Experts of a small language model.
Size: 13 layers, width 128, 22.7M parameters.
Training: a variant of Muon for the experts, 242M tokens.
Below are experts of layer 10 (counted from 0) of a mixture-of-experts language model. Rows are named gate (a neuron's input weights, with its number), up (a neuron's input weights, with its number) and show model dimensions 0-127. Each number is 500 + 25 x the weight over its row's rms, rounded and kept within 0 to 999. Numbers have three digits each.
Before each expert's rows: "mostly gets" lists some tokens that are sent to it at least half of the time; "comes after" lists some tokens at least twice as common just before its tokens as in all text. This comes from a sample of Wikipedia text that the model never trained on. Tokens count by the router's weight.

# expert 68
mostly gets: " new", " small", " local", " large", " based", " original"
comes after: " a", " the", " an", " its", "s", "'"
gate0:455489522521464461504485478499502479522478482496474524493482448486491468526480531542519504522508518496502514465535504502525493500454496558494501497482483507547505504501499527480543473457511517485511499528440498482497478509485507484551495507519506493471521490500523503487495494550520487527538502489506509488457472531538504557482506457509493462492457483494529549479450483535492446532513
up0:505499510496524514483500482504466498515504444491512521479486446450502517511503482469505459535497518514500497519527508516556452506516493519506521484504481495480522508476511512481484500507530525515492535544507485495544542520518508526516517502484508466455490467558505473499454509517516485517535520481502526456530460506528525515481510476516443487522472505463531486550424503535488521485483

# expert 97
mostly gets: " ro", "|---|---|---|---|", "|---|---|---|---|---|", "|---|---|---|", "|---|---|---|---|---|---|", " aut"
comes after: "9", " ", "8", "-", " (", " an"
gate0:499511482524479507513464474543508461516483481504498545548441494530480500466490493499489497470463506532509494546489502520508492548513494493497514496461479498507460501500523504486471505507483513511513544524524527492504503512469510486564473551475510524504467526505446516548511470536485456477448498535505493490524488518508486462506476522524482498513498558488457513519492521482489531493443
up0:509481557477487469481504528513449525510545494519515472461511488505499501453509477529501442541528476485495484493485463472485510490494490521485478515497545479526517517552470498538484511466532523524489483486515491532427477470493549507465510460515500498512525512504508459475471499489534516499539496500514513499510497507539519517522478485464470505493498486490494524528519446538505447513513

# expert 34
mostly gets: " New", " All", " Cal", "New", " Los", "All"
comes after: "\n", "0", "4", ")", "3", "6"
gate1:486524501547536474565532450505483499523498484497511530533456526482532511509512472504540525485454494504516519476479537500475469561525502511502506489476473582499509476486531486487505500509538478512523507490490467500467487477500465520515476497514473485502437524529522498478499487501488533498506478505438504505496526508537487550526500492477476455482504508496477506481510520486509509500451
up1:434488459531515497531497483453471472539519485474461530527476489481492495489489507499490528490508485481468488477494501524495481541522483461491469479520490512524549473497499509486476506483516506513490486503498502498494492556520504503515510473468493452497480540528521494466500470493462495500513469472484483467499554502509477493529501524468515449414524489470475474514548500494511491468447

# expert 42
mostly gets: " —;", "%;", "%", ";", " Kitt", ");"
comes after: "0", "5", "4", "3", "6", "%"
gate0:482475500473474488514505539497492553488488532497499467503486547511525500483519507467467499477502497523506481524462516528516479530513519541511494469518507478510477482503502532507505515479514516482494509496484540457473517527474466491491526476487521467572518522496500462491507496527484466473454474487541516497490496522470472517450511543533456502459458493445482519512495550535534520535467
up0:518529504530503508482480487491501440526478473486515493482524499477476492515505521528515491521463484481491549452556475505479533517459467443488509501467519512481501492507490501475549499509531476509463515479508502552493450476535492509505467501510500528464489497511512483473495501480506498502491536487479462534581499468511517490519505497489522464555503495525463454499495466494448478490492

# expert 7
mostly gets: " ft", "″", " Coordinates", " mi", " UTC", "Population"
comes after: "″", "-", "°", ")", " •", "0"
gate0:523488547491479492495492505541510524501469464449495482483490489500538447515541565500487488540528485493513495517510516508474466496516487486464500504531516495465507526454513483470454532472508502485513489525552489493528492507516428471493490492499471498545473474525500478543484451545498489469499540500480473505518513487466465486500552497537533496482503469544501494471497503503495514501506
up0:498521441498502469553528539520513511515481514526462548480489515504497531522491475480486547519527465499503481503490486504479473536485466538490489540520532470500493533471542495501460466490496452510514548528544537513470538516502484525530524523491533492516478503505514519502511520491524500513478469506480542478506478494457490511476487495467451467544509528475520529525539525520522508488498

# expert 37
mostly gets: "==", "====", "===", "=====", " ‘", " “"
comes after: "\n", "==", " =", " ==", "===", " ==="
gate0:492498464532498532480493530524506498430536495499486582497467519506507507464505513506539513537493491541489508501517447475487477503521504518547485480526498550485520475521494476517555452473482478549509477548502467484507543491503509472490531506491485489503431480457503505486552491508511510514519502472474507483488521519491523509527500523505495508531512471463492506508480481496518526504475
up0:498549491561518518512513573503504497436496494467480550505490541485488488515540478525533482495535504485484469493519497488491478480520519510549514484552472531507546482496504495511540448499510502501497512581505491473489544508493498469501509497502442499516450492486508530470553501539480528481514469492483468492502506500504512504514515496508493523490521458509511506499487496525495529508481

# expert 106
mostly gets: "–", " (−", " −", "_{", " .", "_"
comes after: " |", ";", "|", ",", "3", "2"
gate0:543482507485511515479520538524478493497491486498514476471462469511469490505506456480497461434490557445487541488514524491484510489513513467526482538540510482502479468497495494549500490511506512490537496480462520483486519498535501484562442494526503464494529486536493507507483535495482457495537512493492515490524474508493525502529534498459472534450487493536475500464493521514540519518512
up0:500522480504484472470514442497512485478497477475480519540519535492535504518462485511506510542539457539485468499503496501455476521470505509474523485520503480500495536525509490462499559488481515512480512531521540559500494480459484512463517519469530553487460493466536495475542494525521510484473503503494440526487501466520529483504472490493500447552486502510501511529500493500479472486486

# expert 3
mostly gets: "Youth", "Hon", "-"
comes after: "\n", ")", " Al", " al", " Website", " information"
gate0:492491559521524524517499513457497444482514499486490552528501474500504458490498489495524538488465529493473508508534517439479547464480531505501516527483493474498490521472485548508462496504503480472490486549498556511464453491477468544511498500473497503463513504499469504480490541457505482473489458505530486499494494494554509476505513467504518472467456535527474507520504508493525512479491
up0:489527567488528551542515508469492469486487491460497561491501494503509466473482508494526507516515468492485494503534522468496544468469509458498479521484489461524493490482513524505515494526538492532472499542496530511460482484536476526512482516497459490488500478524487528499512541430491528508511486504512494475492478473507498457495508501437522488485477497541532453495517502466549516490489

# expert 73
mostly gets: " released", " died", " located", " used", " opened", " worked"
comes after: " was", " is", " were", " be", " are", " been"
gate0:499487475511515550507554485494471498545506523473531485529495531505541490474487502514518473492502478476545493455547465475467537563515495525504490495467489463484508449482498474515496483500544495497488471530463528528462509507482501455448498461503520476477498506510494497492518492483522455522485509478513508495446474492529484499520460525474463504491512474469470483450494510484525498520480
up0:489498492504470464495465467509537521497463520446498509535524535468536500465482535480510473488466515511487491500516453502497542542472473490518478539529488465503543497520526505505506551477504436517464493444476517481470539515482490475491511491477525459479508504532499543493505494471492498503484501522487526502530468475479472492512496532495499526473518459531506470483482537494528499507553

# expert 76
mostly gets: " two", " three", " four", " five", " six", " eight"
comes after: " ", "2", "1", "3", "4", "5"
gate0:518491486494486482532481494491500533455468500497519500518501533497448484476473465496501487495460564524518550487478496507478535479483516463544464515511478546555551556536528527518513523493529480520468494504514484501528479503517508492519536498568487487502518486525497509477543519489490504499556507471494468512516485452484507491501503472516490514481477531494488482505456490494511450495524
up0:476466468485496523494508491486493521507536499496498522482511500475508506499493498480489467523525499421512476512507517502514505533471509507485482481480493475506496453456501469467522487501486509492499535543497521559467499454496485441430472488432468512482496528479527521513493523518534511485447538519518499456508523554481489466494459508481516500499534484518486499525494523483472502466505

# expert 39
mostly gets: "i", "mi", " i", " Li", "idi", "ni"
comes after: " ", "–", " R", " Sh", " Ch", " Bh"
gate0:550528483517480541512464514484505514507523508481525498503510497472538480480562486494519527480491511493499533460490541506495541511451538501488495533532509488497521500530525460521519532495538516508517501563492475527473417494526519539477517532487466495499456536548494537526524547481489510487499493485492495466479519499503520485494537492527498506474511493470539498498514491495473490466482
up0:507504506506505476472482531523463485500467467484573516542537502468497535512491549508517533454507459440518499467503523504514497490524509535534449534512466523497468509485525478508501555472516481515492530516556494468502505520502504537499473473560471475512521516494500479507513548467508494496520484529507482495531503505501510489512515505527518501511490501480517483470459467535477463489519

# expert 100
mostly gets: " de", " Puerto", "De", " ==", " Of", " ===="
comes after: "\n", " University", "iege", " Country", " List", " House"
gate1:522486459467513521490527484514478516529463490509505465484520504523481495518471513482484522516483463474459516493470512504489473518491492544558504531509457452541502511472490516484490515536495521463499516549458479517506474514463537498484541494470542486504508526487485510521517531496516502500478496480506472542486546457532521501539501509455544534473504502526478549492552528479469512501501
up1:520508522511476519539458513486534518482512494452482511464494510474519495456522532501490522483495517481501494502491512519523503511491494499493520445523500530493522485534484491461484486455537456535460449478497531496465505493522483495479513494550499509484465496473498455484416478499503484490499485525542497492495473495495488473459561458501477502502489445456492473523464507505532482518490

# expert 46
mostly gets: "|", "',", ");", "=", ".,", " ;"
comes after: "\n", " known", " Born", " such", " Genus", "iege"
gate0:554518483509491505480491486494548526519531513501492531479479457497529483501551500494506517490495553530487524511523509484493503459466526483511562490542533506534491525502507534492468487495457508511491504480496468489484490532523490444528545490526507442473527505503483469511454462499532520468524483469506497511526482521501512515500483525488501531532521493487490474513503494525466415487499
up0:483488485460515509481544519526497500472480513494503459534574520454461503455464533479494498483503427504511454508496510501492528509516480507501493513474463511489510470513500484463501541492505496516485469516524504485488467471492547516501422533472517501500475514497476499489530526469478463495499495510483491485540484485500481522494520506505555511464482502506503537547524502454519541507499

# expert 96
mostly gets: " other", " several", " some", " many", " these", " such"
comes after: ",", " in", ".", " and", " with", " of"
gate1:482520520481498473425493485519494527554479472509504495491518517518538459463492534463499475516489541493476505527506516530531488508557512533504495501461486488510521514531529483502485460494551462528511530501558487531546499510486516517471494513517504487490485535513514477482497477483511463481506516473525489490471506489447517462515511507523500513491477521462542512545467505507509537462461
up1:457477518500444490539526483498501500539462504519458494517482467475521475480528474503513528524495520481488528470530493559456502486526496484470481516521479523471517507474509475466489514501498502467480535507484490533470498502509468483531501496440479494513504522501527490464480477477509485510499485470468512475533467484482483523487561523513475517461566476513541469524509518546466499511527